{
  "d_shared_expert": 0,
  "hidden_act": "gelu",
  "routed_scale": 2.5,
  "balance_loss": 0.000158,
  "learning_rate": 0.0176,
  "max_steps": 11258
}
Below are experts of layer 5 (counted from 0) of a mixture-of-experts language model. Rows are named router (the router's row for the expert), up (a neuron's input weights, with its number) and show model dimensions 480-575. Each number is 128 + 24 x the weight over its row's rms, rounded and kept within 0 to 255. Numbers have three digits each.
After each expert's rows: "mostly gets" lists some tokens that are sent to it at least half of the time. This comes from a sample of Wikipedia text that the model never trained on.

# expert 25
router:125115145094146115108085122122197106130129132093110127087110152187106132094112131145128121111145119102117141145148103187106146111127151092151088131153122118110126120100121152126179097150154146129151167091107148114149168127107133127169182122113132099200152108107139145160113110126134062144
up0:144121087133112099102144109159104171071101095077109114115124155142119153133106130169144121130111109084151127132119152140094119140176137136139125154136142160098091135153117148142107117129094112138130155127126134132131093136077123125121104157113108161192131123167124154085154140156107108103
up1:148112134120144165137156089177117093142094121114144107150130176120101190101081129129122106089144088147160129148102153172100139121138156162118098133146153143101115130121115113083121135141147139103135141164139131123135104126118074096137097142131115158113104159122106117142129132131132174119
up2:089149134140132168135121127173127121149115140125143117121075119112074150109038087114119133132094096081140108139140101143137125151182123132133138116144108151150109146105134114077157159140157133141177153133176136150127136131114122096120145115117138096125132105110140147162108091152124132108
up3:095104144131104118124146121126160180123108131122108169081091093143113172146087127136109134146166117076144125161150112132154115124149170118113132170138097120112130130167151158132127162074136145138120153090169121119122165094150138150149164116097116140154138127156142154136096157114137118112
up4:120105141098163147101140145097111139127129152102164103118074150090163096116098108158115100120121172133115088071111087152105116126094149142149126116126085135120119102138126156086122107138142137148160139127103110089188111164145122144107135133111074171145140104129141083127127130117167169107
up5:139136134131139121072126128154137123126109160082139128124117125127135136104087121124153087133158127143138105141161086120143141107099125158132168163085093137125101140147103105102148131139165137156069120139164118145142134125154139156105090130124124108142131153176162167161141121141092136119
up6:136115104105174080112110152133127113108118140127123111159128108165110110120065088068133138167105089073154108119139101128112120129137126116091148142119125141111094126123171144112156151175120115107151106117125142092173116144106146185165167123109134127127098142125092128095123117115129110151
up7:084161134107146115117132140141160095109133150090131159074118119104083084130060151140160123129154129160162092088153157134146137178178163116144097121139144107125115137117134144115165117111167131179161144124124167102145148154122136097128115124118072129109172137137140158122111117154115142156
up8:145096156128149148103118108152097126175121126146123131158190097131122143166090104111172128138158133135129130146107117129137109074144143125103075180142132096116120103126156119121161159109149135124148109112171132171116136102104121131128098113111099107121140095162148130139179113105100126132
up9:127133154113142150140175156112158088165118111116129084148157140072135141101084111099078103109116110142121135155183102138108096120155188122135138119123156111141094190134114108134121132135112113101141181057101118152143109120125127182142094114112136128162117119121131115121111129180122147108
mostly gets: " ab", " un", " California", " Texas", " States", " Massachusetts"

# expert 45
router:096125149131113120117126119190094095136119108089072109145120111127129180149126134126115126069109128125106150131180160136122140130154119104156137109168129131127109120191106132084110134104107146119131106121102140144107119125162128129135078104186118139147125117145147150131142148137131131095
up0:131105136112102086083103169133114122084143155125141087104176127141168129101134160141122166114095187160123117104115152122122114147133145128127137124109142139077082114131158145098104149121135107138120096130144139142170124152114108090127118044126117118115129070153089097096133140147107122138
up1:108144149118100132106107129169139143140112153114168091134131102124152108119139074135123140134162070123153148091097133114154132122138113136112162157149125122113113125167124174134139191154149156143113119134113140131116152095143126144106151163108092121156148125158105133116181129108131118111
up2:147128146118121159186088121126125068151144127117127138143116151099123152103090127136126126082145140110137130123151133162121119118146147126110155109143128125151139128084146115131129079144124108149108100065097166128099154100169151074131141099117144089147134135160122143065139147128110149069
up3:115129114160156128121107123168150115116174083137132122129153109154158121117101118151106159134156140095118145125139124118132160132125096129138137133147099122156130125147097110150125088157136160133083133113114128116137128104078080144125141150148125146119135149154134153162136169122098116128
up4:176114112131104147071117168129111135115165135080095147134166096113141123115074104119128113138083132110119098119136137115139108163068092126101161113154111149171135100111114112115132089127129126146130109070154154141083102148086153140068161119161129111158110133109141102127086101108126142096
up5:148102137122127155155141116169139128118138186132134091087168095127111106119108093140126128141126144106122144135132110135151103086103146127126159128122130095121134111175083136132091152127145120156157101148067143100161114171130100126129102117118129149122157174114161138120115123098094149122
up6:123112138121115162160098152141123101155138113159127161130167144100161072121077129155149099173129163191116131119095147181139140159108156154089144105106110112147181140080146101137116159118094102128154165106173099154127148140149084104101125135100122103143116110157169096105133072147126152122
up7:183119148123113103101098082120109111085116148125144135125100111145086116123112076104083106101125105104126134147124142123128138163137124119126148154120155098136112174177139099097124140152171169161109170119084115091139109157138120138090084146104132097102162138128124135124137100122112129156
up8:147153118166109157089143158141140167119109102116108095137144169138184173171123107151104130126121120135140123124115086120123124091148119139142120075111118117156123136138153149140163145151144125110119151155170097088098117116102118171113142103124132139089118130107122160131143150149089065078
up9:070099103148140094126126120119147122145137159132141164138183150160145140121106110126097126090113080129149140095110103101133119103126127104136132116122148130131152150110145100140114131130130130138123095116125180141116137087162114095124195158140107144110154092110142149127101136097124165125
mostly gets: " won", " released", " died", " Born", " based", " born"

# expert 54
router:158069151149107129134173124092145182158125098138120091187125152112115177135138131105148161112107171133147100132126136144087099159120097091099125141152113136133130144111102165103120133149157134124137151106112089195133151122142151151159122134165126146089145126118115112132134148128124094131
up0:129140147079151079118134139132100171142124199157103129106172165142100120170170139134148140175086156122122108182129156137114090129141163122133119126114136094136148142117159119146096150142180159118108136126136156108118117162106124099124106121139144135119107124125103155111135146162138171121
up1:145131155111148108150161142146124097092117050117144145144146170172146147114115103089101110124108079131142144096138126139117141080203166158092155138121162097131092108106111160140177106108113104099114127162108091076102139140105159138152093128134105138113134171143152142119136134111131137146
up2:077101119098124127144110138125106136162175117115130134133100100082133184136128093191099089160170142108132138117112126159129132129161158148145130090131126098106113118156107083097134142145086133108088153097131140127129145112093144131114109129156131091126128132148139148117096134132132103101
up3:176114125136068115125159118138135118152093135130094109098092114075119136157162110135113126165097106128148136143137103123121139141131116158083090128140163142089150133093103104121118158105114144126112120166081117150094123102127121106102106137156154127104130137136141151091141115150126164146
up4:107169144132132109143125065104100148139116144148091115163164122145150092077110095110120125100136112124131088142149117115105134126152086109126145109120130124133121126137133145160156119154109092135147124105182132119124127131118125119129110170116104119101144112135074096101108141160181158108
up5:132155112133137135109117174119094126140157113115183118169149156111123123151108125166064123133164128123126090139128131104127092130199105110141151149126166144118141104137143084143149128151145133120123079122142141127136104115127110168130204133140111133099132141116130095148132121131165153131
up6:098084155134142153112133145114149077144080144133158096136129137117098151102075151130141151133158126100142115172113093111183109101176134108159179127089133082081107146121149141142138074158139090123127167129097162143151149164129147128133156127134170093113106106096162096146109110146148173164
up7:110109152137143112135150137085117157153143134158098124134083068151133075153128131144118181177116117126129130113135073119088138142172144091150105120139115168114147086076151126126120153137077099085080132189154158148119115143118107091111128165135067115124100153101088172109157122131121129122
up8:131143121111103129154143147086138100103117098142140131139146117081138111138060113154142134174126110127132111113078132105095134146103042151110189086097176142118166176141117123101107122119102091081134124150127127114098075106117169140160146094132103130091109099129143125079093077118160126091
up9:104144110108137155116163136160123132096162144120110141130143130142140157142099117114126123162072134148167111145127142100123149142118147094131127161117106092129095139162147143130126140113104139141104155130100155144140146153148103113130114116152137136103138093127125175144105153140127119074
mostly gets: " g", " st", " gu", " dec", " sk", " tra"

# expert 77
router:145149130141131108116198154155123113135106120163133121094078105158129127142140128130178093139152156098120163120103146138132170134119101078089072099152136119144126116099106099124128114116163115090105152110102111131128133136157126127133186124169143098110121116111134144166144122140146144145
up0:128141112157103125110130136137134163117115094114141123135163078210158118141090178128107160118145123130155098134143113145114116095131108101147110123136101136150153124130152112111172109157151120157100135094124122138153123131165136142138159136159133144143086104132153157137144097131159122127
up1:125158152096107126126144083108182141143165113137129125125104126174114172086072156121115122115120153130116134132142123127147120082142183108095124127151115145150174114121162124138130124115136158090089127120091167093151114094176066078120124088183135081117166097129120117123186157120180134086
up2:124159130100095134114168143172129112124133099111111073090113166119129107054091119122151151113075141199098139117096121112119108128119150105121152133118120173151132127132154131132110120119098184088142112158129125093133154116140135169121128100154147101138131126142103143163115134164121140142
up3:143113109128084167128145129142135116130130119126096140144113104098130179147099131147118116151110110086166133112148102138113097128127102107103144147121136122122138142121101125156126169113105159123133143130130128069189166098124115190100110102133130128134114092169106114068126125151120121104
up4:125107114166121130093150138136143121112151131148158137148118110166066123169091129158107098120152144124078112120128123123160091179125157085061099103118088141176111159146124105125111146126147094129125143129153106128151105130096168134120177162129135099131111117151137090115133138111123146132
up5:134087066109148111123146139096140110084195075172139118130124143122144098145144130148143162079124128095159120137128102103130122137132137116147145107082131148155159163107162131116130140123160107095156178149106124142146125129157116108120119107142155127122130119099108110106077100103106162031
up6:133128117141115145122165115126157126122147088142096131178143119120161135096126099076081176120214106122147128113124132174128131174137087101086118138152116133125123156131084174162113145105121134146063169090129124135145098103117128125127135157134138142125115100104191168142143101149125119120
up7:148124140132106130087140114097140122140103111118120128132101149146148139141087100107132167108118105141147132147131124163166121142108146152117131114118143140178122108123149104118150139142137159122098116080136108094131134120161139153139164111130119127142106073156147097135077156129124121122
up8:137151156116102159130122131116097146126097155127113127133124130121124124140127093145095109131119114104138181097149118133085121132156136118121158109122135184138145212108092152124148146126152119117088138116087147135158120135099136165166104128107114122122142187108124074092130144131124140097
up9:157178120158176090105148136119144128117121147097126149083102107138170172123136127127106150108088128147151162157120127118125106127126149088139154091125122115142120147100142122127131140194106113100138157140121172133143102117121156153118141123158105080114138125166110111130099130137137105111
mostly gets: " —;", " |", " we", " –;", "%;", "loan"

# expert 74
router:146135136133113073111141090135085098128100108136122103099109148130148078111131160150186099129116133144097125094129083088102172148091081124098135132097111152080157116115141129148105093115163107105127166106118072119142139113156136140099184101132107104131187161143122134137085179107116157137
up0:133136094128099125115105126119107116117138073159139141123163147110127167162099120104094180153114117145106164113145155136116095108148132132088085162130164129122151157112116111166109160133109114147108161104118107103104136095113177130146146135112124150135141131123108113139128136103112115110
up1:138138126105114121116165174131078131139159066166139114089098147124128154171066130149161098127125146134121114112144131125176113136095129133139180164068143121128160117130102092140143146148093121131117119142132136108079075135133097108154148136138130108096148174195105121104179093131128139079
up2:116137136121076133131145088102117148128113124123146114085131157117068087143132118134143112125160145157118124125138106100155101139130173145117104148151109151094129138139129162091120157136123094115098126146096065109134129142109115143111105113117149099150065140177104124128125153128167135104
up3:155121113104147128113086122151130096167124106098143172125162112115090098125116080154115163165127101138153195158174111081192145078097137133133092140127148129114114131112154163123146127109143122129086133140139120107119160163127115137145115123131122126166153141150169085112081160134113110088
up4:129146142147133122099138115144137135107135085130141100129143139117168083102066154154135138168098126178133108139177112116169131130088130120110157113113154136117140131112127140119101135094136141144098146097172110127126102133167156158109133144136154112108140118122100129121093161087145124080
up5:152163145161129103114102066147118117111147126132126144101132116113153087080050082136146122118182125135159133087149070131142136142128184157163110133120150094127191150083105066105116130127107137167123126148118159149107133086161138121141192151136123106129130145152128065153105127136143107111
up6:139125107151115076140122118139121137148136173075108110132163113115144137115081187117107121124108128128156140087085109167118100146112159149101139071109199121158128150131125109141110193090125124063111125159114108125081135108142110107118128104136101097125122110169155122119133122096094160126
up7:114129137181101174125137107111110134127122137128186127131108120101146119138077184160107094145133162127092165075118148166099157154091159097128139133132118122108141153108153129148169063151090103108093111137123113132146138131124130118127132090135087109136112159166140144098105135144089139113
up8:123178144101118126109148144136136152120140127170129121153126121152153138134077123119140113060150125170139205129117130135140100148101124110177134135127139122124145129128122183174071130140137154149150083082095088110120177125098114148121159164114142176116086125149122105105203130090139161106
up9:084096170146122135121111173091134147102155127065108061128094147139128111112064114091150098151105123155151100145129177161144159124094138144149071125104134115073127134143130116135101127112142122105134080102082127133147092106134142113104196140127130123131137145111121157118120126132170113100
mostly gets: "};", " financial", " –;", " industrial", " community", " medical"

# expert 14
router:141100126127124125141109126110083109157132113150111159110156155141166114158126147151080144088097117133108132127099116105151103115143145138126118135120082107124145152136133111170163091101144107129139146126112124101147129066132144084105148152126172123103176179089091105129095100106146148146
up0:104094162098159129124140094135149134148100123093121132127160147126140153089072093104140151138112142155119074103100092109124141087124162128129090089150132123114175125109127108133149125131151160125097144141110145147114074163131132113119143117133125102082126184151141128143108147115086137105
up1:134139154144171119078116124129173121190088118065153135128112143128096142094115133156111104128100072107083128078148122122127109110174141081131145132110127102122159149079120130122162155144125153130139133151096131138079098087122138089101135117143139152112135127075188104134173164127119131126
up2:097063142134133131139128109116154083163139096129186147140143147124138099122091095172118136157155050106155143153116066151109079107146104105186173122154123125111135122116110094107106120118134088160150118098134192125154129150148126113130096142134156107122157145166145112132154165103127139107
up3:120092090167111106138123127173180140177162126105158160129149110132145112167071128154149117082133123098134151114119111129093156110140094150164125124088093128121126102098137186135163061106148114156106090107152118145158107120121117105137118123102133128138122130146167169111168181096099098090
up4:135128130145132149139090142092133110152109147138128127137123149183143085107084133160116111071113136157137114145200138155154086067111125152088098090149148121136122115124171139129077137143132083131103143120087128099141154079093114131130146084103094109132105144086115144135082138112132105122
up5:156144081197135103097113099159119134107094152101163164130157135118114171093091142126115118121142117081116092107131128102144122118116140115177157134088096115105184101148147108106114097143166134142132110099088159162168117150139099074138113147135158111131086112109151087115158112145110116079
up6:152139121117104132081144098107155132142130150146105151106132135156089108100125121147128115060084092134103092134150130169152096080123159176125125099123113120101106100092143087169135102097119105132110100191141136128158148094085158104132146141147123128117118148076144137159153163069095149136
up7:144116161175127102097110124134099140106145102149131145096083130150133152168108124137119142130125141153118124091074153151156115108105122158121109127140139111126138121083131126109122134137159108106164151123131148131152133119139127100108126114165131118104138141103118085128115105157116142099
up8:112167146097126121137135172146157116137147101104111138150165088111128156104098125107106110112094131098131113152165118121104113105111137117154097144093149141149159155122130130130099123102121146116152111106130133138121103103141131107116121115124153109131117130059159116149123123133112131083
up9:121143103170121138149129125150121106123076089102094176151150139108112113139104143151128140140108108139170115130123105156174163132089145133127126153147118132119174146139123159148175121148102101104125154131162135116156129123138141115144160145134098129133145154123137120161100073144118121075
mostly gets: " f", "-f", "af", " int", " ref", " def"

# expert 42
router:131143138144127098082157143090072154106134088141163116111121177123116091123129090093123193144156123140103130081129178132173129137136076138155085113117142122128119122150133114157133149123115123133145094157120110152133138130165125114088112086138168101133124190141174116145119113116131058140
up0:102122104129127127067128113170120195077156124088112111099118115113108159088089131132137126122118174161123146140103163132118152133155169106136136091097077119117129121130133118111122161117103134126115164139100149153125102123145102094127123125101167150156127153123095157115141097112120147122
up1:164105125130083131110158117133122177111131063116090147137052139145101176090133152107170148155131106147128127097129100133122115134121111154137100099181119117112153082125104132148092134150148115106148088104104110132129138188107121129130121141116128111135120127146143129117146159126071129111
up2:134152105150140076143124107119138136150188145120116156148116124156129163138084110136106171185128106094127154171157135126162083128158183117123152146121099169082133115144104086127141190147116106142080107128129175062157110150127165097090131125140143104154156101119170106140101121103090145078
up3:135135132111109118133141125121132093138119102116127161143190160138132087125113120139088163077189102159102102103145113089117112131099168129122129116119165097117160130097134168194086146123168095135141116143151100101132092162114129119141138148136112131145140145082192112117134121118143131150
up4:139131112125142135125165126088119157147158096111120120117163129124074105145100088119138160106104125174164133105122121117124126116130144120104112161147162148111116105135129112134147125146127141143143108136091096079103141143156162122113098171127185123112111143108165151113133142127116092172
up5:104174145115143141144093143148111149128128083145129078095161137112125142095111114087152171130143113134132111130132119171138116095215126111152142150132124122092127115126135096160109167143143166135109106114135122103096139118160137152140150119130168101164100169106099153134130099090152161133
up6:137118174141116152124122117084128130120149130158086170129159095124125131145087152153152107121135106115162128127136117153119081137171138150181133105141130096161105154127103155122105131151127101130124107092094132139073145129109137162142115118136115121116145146163155130162126129136102121116
up7:120150112085137136147126112147125134144097153106104127166090112140106127141129124100118156116156092158137149092097112143145118100148141190169121124139189124122128168150121101157110135160132105108118131156136125118100096183091116143124128179140149077139115152121127174110109109175125159054
up8:148132120143114151171133135150124132140077133124158153093143119098113116113080112131075168138102113160082119134129153163126167136139091158190123081186129110138119148150083148090130104136141133141129115139167098135149150117107174108093121181143125132096144091119179131137137105132168089120
up9:135158091156104151164154158162111143123153132110104153101140143175117126158052059101090163135166117149170112113109083067115103131166153108151072139114093122146138147097085105168152140117163136119111124111115117129112169138113137118117157121161168083140106122168129133140148104145114145117
mostly gets: " (", " g", " t", " h", " w", " l"

# expert 6
router:150112100111147113149166129107119154088117156121097136128140191137099118159157125073100098145091116133121115142113121119103121133152115132111090128119144093158143075148132118113121123140072117109143148139115151112101131186091135115135141113124131152142176114120116113121112109088102151133
up0:125127105139132192160111126101169098114167136106155135140127138159174170106101135158120095127125078107138122122122172090181134116119129148126103072127161107160124107143088124115136129125136126134168145112125140118076181160126151098139159125115175139115131169115125136152134189126114121104
up1:108149111108132116080126089150109113121135124138137133120091138089146102083053193094126110132142132106146148155129131217135117188152123122144113152166105127128142142159079149087094155137115132154169138082123111142134118156149091101142095185132121126114107117168131135125154137107124143132
up2:132179106123144158137135112153169128113117161097144126130154126113106125126110129085131053129112139143140134126139089155096117102092102129111118126130132105134100127115152156118161155100130146131101099193138099095094107100126134114148142205128101144100122161121129126090152121122104094105
up3:124118146109123149099120146138120118123130106143136137123147110126151150093126116136132126139149105102162133131131140083141184082141123085125122119149118141145136136124127090128130162098149138202100113139138118113091159099111144151160169114155124149107093135137158108132128134134097127094
up4:090144067138123122113104129141132140102141102064156129084121125112120128078109097092120146097100134085138130109169139103151107121133141096120148084115136120119169115138117183124125155121139099142159093097107133137122133117115077143122113145157127125119109132116147130149071143170128122102
up5:125133166135151117139124111085146134155120098143146089148148137120123125141090121077091128106147102109131120100085177119117145108097117127076116133163107127093177115143121181133101114131153111137056095097104147079107116115106095152167122113106114135113128181128156129160137132140127105119
up6:129071161117117098124139126146136112139133122163143138149113127181098131117080159114159117120111147092144142094109137105105131155120107111135089127137133137110132124097117129100170194131163141142134134085111151123126123118161099120115131132111130170129115128137112172145149081112114141052
up7:100115141141167127132157177154080119135142132106127123130161140161103150135118122111108146158072123084186107119114140097129090108091115098072123117134105146126127134144100139104150134172155120112110129148148150147133161157129127146154125101124109105115158143123118120123179185149136141096
up8:127167125113111101121091130098123115089165112102116142142115088138141136164116113109114127161136111131132150141124130141155105108099121118151131112132129091147142162159139116120111110142118188131114128117136149149074125127139175143129096138113100145108102136111140126116136128117138174123
up9:151117113110111170136116092091118142152122137152079152126161153102130111111062146145136107104159086113151096132148131168109088121082137142147106121113105113154105112138136127143145159110137101130122070120169114170128181107161106156135141122145095090129125080146159117106109151099134125135
mostly gets: " Brazil", " Battalion", " Regiment", " Gallery", "====", "==="

# expert 33
router:102141132154138140083107131156150120158108160103113152117123121138112130180129133127093163161118151113159105159135102143075101069120128179127131169166123151120131105141113117167121147151137111134136165147171134133122133124095098129104122128115124158158132147142130162061107126154133114155
up0:147132124131143165139140142111112120147076118084117101087108090132099105063093147138112161106097119100113108140139135150124125125116141166115126132097157174091146146153089102173113134160111131067139155143128112128150134167140120117176128190114150095148122134149172156151112171121139113068
up1:071111099140105161108154107117121123176142095162125112119146117196102114132115129137110146108122136117130177118159137111114104101084112141125119121202128107116145138118160146189118118196138121130140122142086097128145171103139108154136109158134146140119128158146139114094144184086193097079
up2:108128172185139171097120164150141104116144128099134180131145092119085165112136103131118156105135099120144111144089123148146095110139104171107100108160178128085120110171154082126158143106130146087133109121110116119143143112157122149196147143108102156133131113080107131115117157118144086120
up3:120106101159122136127136155124106147133140125136098117104149108179125133092095138137127124123150111140109129073110144181128126128129130160158094140128130148108104125120120123146149151128132106164096197152091112135155106123095132099137116109125113114115166105112122147143125120143165094135
up4:085145137116129117146154142145102129136070147128133118121132138137157162152060148137170178134113145100113100136111159124175150141158112151134186127145142134105118137166156110139130171116159098139143159185114145128116101177142078128102145192122163114144158139129096132086099189117102108087
up5:126140150120123136103111153124140154070102116098134148146132111136122160143086161122127117106195098114121088116127152172116122090134103130112132183124108132124154152096087105125109141143135123136173133122122143150122160172136152161141165142098134128141107095120189114129124140124141122155
up6:134159119167150174117089124123159097129131127082113138170089184117106165066086087140161110155153107128127151125125127140177083076101163144121156107139167116123137130122130097082095125126157135124124124112161127188147104197125172107121137094081144109120118115102104169120107113117116168105
up7:132142134165113152126182110184135140094152061143118109135140113124165117066056120146147117130175132149131121095089106124126104094104101147145142110156124110103099176134092116138155139099144099145124171136130143145095160162108109169117133094089165128131103147107145117143138124176138119116
up8:182124086067100101156117153143172102096129104157146171120092119124129144141089131128087144159144112073157078118177106124151093119144100173105123103122117137139128118111063131139112116141074153132111107129124117141160143134148120139115128150100143143124111126130127112104112109148130125116
up9:146125100154135122165151159155164101120123097077139097123145108159087093141095106142108101151140128130130156130087120146150132139088131117153104112147142111118172147116131144099118170171105147170084153169140124153108119121164132140124139160188176149162143142108122094117150111125149094109
mostly gets: " local", " various", "ah", " civil", "-h", " Men's"

# expert 5
router:141133119130154123086139114095182160167165152117122120127122135117069047133143093128118113141100146101153119138128107091149101137138124148154162154067135101147123138162147107138145105136142122075142155160176095136139155102085099132130097124117162148110174108124125113107088116084092150148
up0:104090115126110103109132162158140112116152120132142136063139129112151113088100125143129111170142164129141113115143101096125120126114127136126128176113130136152126142100142108138127072129142123169134127144172116158127139122105129123156115138148103122137160097151141129132101126152118142129
up1:115153100134138158113149142110138148155139118117093114121138130086119105101071140119058120128145147088164121137149108139117149139176095107153152079122117087154152145138094118103169155176095119121101131098124125114124106125156083112128098129098085138123143169137124096104112172099114107115
up2:099123089121108150103105144103157121102124181123061192127159158141145122116061149116118121134135147116102114100141131116162095102113116109192130157158146099116134138144127098146169135117088109120127119183099159134151083127183103145132158187194102124094110135116145123147134131191125091122
up3:089107123148138101148146102105115120124118144118138110109114089152144120113093137113129182070124096151105129165143130147109154126156134159137134135142117068143091097125123122111132119100163100154141123112117112123095159114117103131133152146121127100114116100131116124150112107107115114124
up4:114147127125117155142124200132110083104120096149131146136147137114124134118087135166132138098135112141134115192105112128141185109139116124127100074136131123119101168155160095120138100110146150136121133123159094087128110157153105137129096151129123137138086120170103126128106094168104101136
up5:122109079100119132101104158121113134116152088111064154121133198154132135140101067136128156078111127102133106147108132090101139146141135120139090108117141095135152119131148060145148114196121104156096076163158092128100108107087072148118094163103113157133118123148135156130121122083127135111
up6:125166106113113166138152106110081152124083146139134119116179120106110167100082098098128113133141130116123121109143137132108087142103144137136123109183146120129147130082134127134160145155127105141129139124126149116089107152122088114142123096162128134136143171128133140121108150079166070072
up7:155084147074115131153080138101107130146152158090136086101128101157119116148074123142117116131154073074153123172157138080116086127131152146118117144119118078124104114187115117093143140129101127117147177120115182126151120129207099151113126117153138108094126155152095096091135103159107118103
up8:130113142158089146092131125150095137130108161087149110131113109138142123087097104097128123157123176130156140151181135155149121157116158155137136139111107072163135155149112126170125116141157144163143140131118121126128115154139107096148163137151110136072145112129163199144086093095123133101
up9:117161145115079111145120186158131113113119130116108165134155137142123099093124103164154123124106119067132119165112152136149171101168121160108118124125118119170149126079127110147123123149184145107130118124134131110126101088141098124090111178161136125122148131189167116139122138110128131148
mostly gets: " several", " new", " various", " multiple", " these", " additional"

# expert 58
router:119134117122135128169078125153126164075091192120139125162102111102075100147144159141121113148110148164139118153148175123128135184130147165083139171090083106099128117109132120065097116124125086147134143121150150132104149119105132156133142129099117164151151137145124090144143122088155175158
up0:105127143134129122126098156135112121129114132144152154118129149114156119134123092131133101126102135114106136144094164139133127103079161125133144131073180162151131111109135161130155151168127150122128105140090139070159154175141110117120121125128122109112111110150182134144139145134176068075
up1:140122162120112153145119124115117152071165165111138115147135158134137134134054134155123113094133126155144156112118150147164122148126151152119160134117148147125152115091145078128112132135094104079180155117181122146132149121114131159139135111096134095136150110116094133117080133156138138101
up2:109141156161136158158120133131174153095090127119150106121127094105140186121076175129167150160162110149105126122114188132134175122135119141162118093117121120120094120144155129175117158125122126148132116133160145138138144144129110150107108098100110145136109157127165114131138118099149103137
up3:114167125148144099173125153102118198095141146114128100109064093120108047122067133120112103128121128131101072131114118135132142132151129137154127128119152113144167107122110140168120155119099145134162117111127155188124167148140106130164118109123093119063073132138140135157135134105134088090
up4:107133109086128099143153139145106157157091074093119137155144134111097135089083150137133135127117117137096135147130124157125119160129122164141112091113153130141148133132160136150121135105115129133136144110114177145128154099101142131157137143111119113124131143150157163153178105137126171121
up5:121149123148127125104171156116107130151184133165155149113112125145122135139104159165147137105134152126133135125134191172133128110123162166164121161099155140132102136141140095142122111128147131157126141107127146161154089131151102151131118093136134104148143146143140115143081136113161146114
up6:090138134113131131172098165125114123124141136132126135147097141114125153121086104104130096138149104123113173155181147106108142130162141134145117095132098133156098134137102125096128132108142099127131138113100097167181123122165103156131137141112148155097135107150133117150136099132165117113
up7:148127154123105121101153092154122113169112176151115133148167142152150156099076134117106105177091099111115119127142161148132117069134152150116102110129125122118098139085134148148114107123136172105139147110145155143127112098139205131116160180136063115092142128135130081135104124121173112128
up8:101172145102085081152124103131145139049115085131148133153125098146131151112087152143120130114122141113136116150108115120130120121145152143145149097137111130144144115124154141135154127126137145142154149142161167120128148123153135147120130136154124118133125168131149149102120110139145073150
up9:149112134139116117115147132126140082110145125148119147163123126123120113111085139135095125104172091131127158125123130144155121139105147131164125156152076130171084143144110099166114091133155132175113090130094170159103152114121134165150075106107149090144137136170129131136196115137132085088
mostly gets: " such", " ent", " cur", " due", " vs", " ev"

# expert 35
router:146133097103117127097142170127117132117116085098079136080093126132145129131127169171149114106096137136111101135100188102105167114147148126129102110135128114124140134125148149138154113102147087138132145143134158137147141116152150113131151106123121080103143077114143145106112102109129101086
up0:124107129106126172121122103164136107186129152109129092091125123144111117122053140122137104105125169128132152161118120100133166099106182152124129134092136120124107142110175155142155122123175122139151133151068156108184087142143062124130118137146124176127127128117133137115142142103115135120
up1:136151131131139171134093139124130157115106163058143128112115160119136151104132165129138143108133122106121112120080077128142149142079172116111066124083148136086127124147099090169164118146152151105166137092155155128107125140135076173133131138106127128164134139051118149136119161128087134053
up2:145144116103134102111122131129102126114111121140123128106164139125149107114128156152091124153120130105129139152113151110147108116118125115149113094149096125121156117100135116080136185106128117124085144129130163118129144112108106158111161149100118104106159089137091118141141138082094164096
up3:122102104118140141159126159136153110146121094096110136149119146163132135129097124124101109136158132118072077132162075139096160111142095095142143145087090168150123102129104138103098143144122118080120167134160160141117088111179093109129122116154134115125113146102147129131118125166100195105
up4:154124134101128097114112132176128133120128171122076119133150129139123090115134127096122123162104101117146174113076161110113135101164127136127126144116127085140102113095104111153108144112143129160123120112077095119145104113122140114120131123141102090140119161139118122143169136135127142058
up5:129182116149135133110167153124107097126082121105140182156107114129164094134090153108103122141097129150098112163088108120145175141151096155108156141103109126178135115133113166151168138178142144104126116101101146136141095157126089127121128135103141189173128088145145118116135186175130167098
up6:107129095132128143122122157090117136091151105117164161119091129136104127109121131149151119129135135101096108126084138136127128176160135115128137106130119154083132108141134129171158135114106121134141120158140191134128109127144134145105114158117083132138138120057106127152146124141132159127
up7:170170119133110131079123112092117104103129092167159126130186111122133113124163151137115104120121103102155088112107124129151138112134133113111143136152142103129117164101085114141107135126083085116124138119122093078137199131132088097085113114124176106126093108124124119109112108151136136106
up8:145081105158141147095132120086126148147166124124155176125090126080141143178098101078111084150121128142122090139165137123108107145119128111166120146162133102110139101110083113148162063132129139163139111124124151117126121126131120121130138125144096086175134094096121142110123116119118175114
up9:101131092145152131146161116123113158170118145099146147161114132128112127099115127092116133115127118100136166137148128125092118106122107124153173125147096115148164064132138116191130119125147105115105117151146113102139105090181142161115100157152169072107096182150145142148097127124164163128
mostly gets: " at", " At", " n", " near", " ag", " att"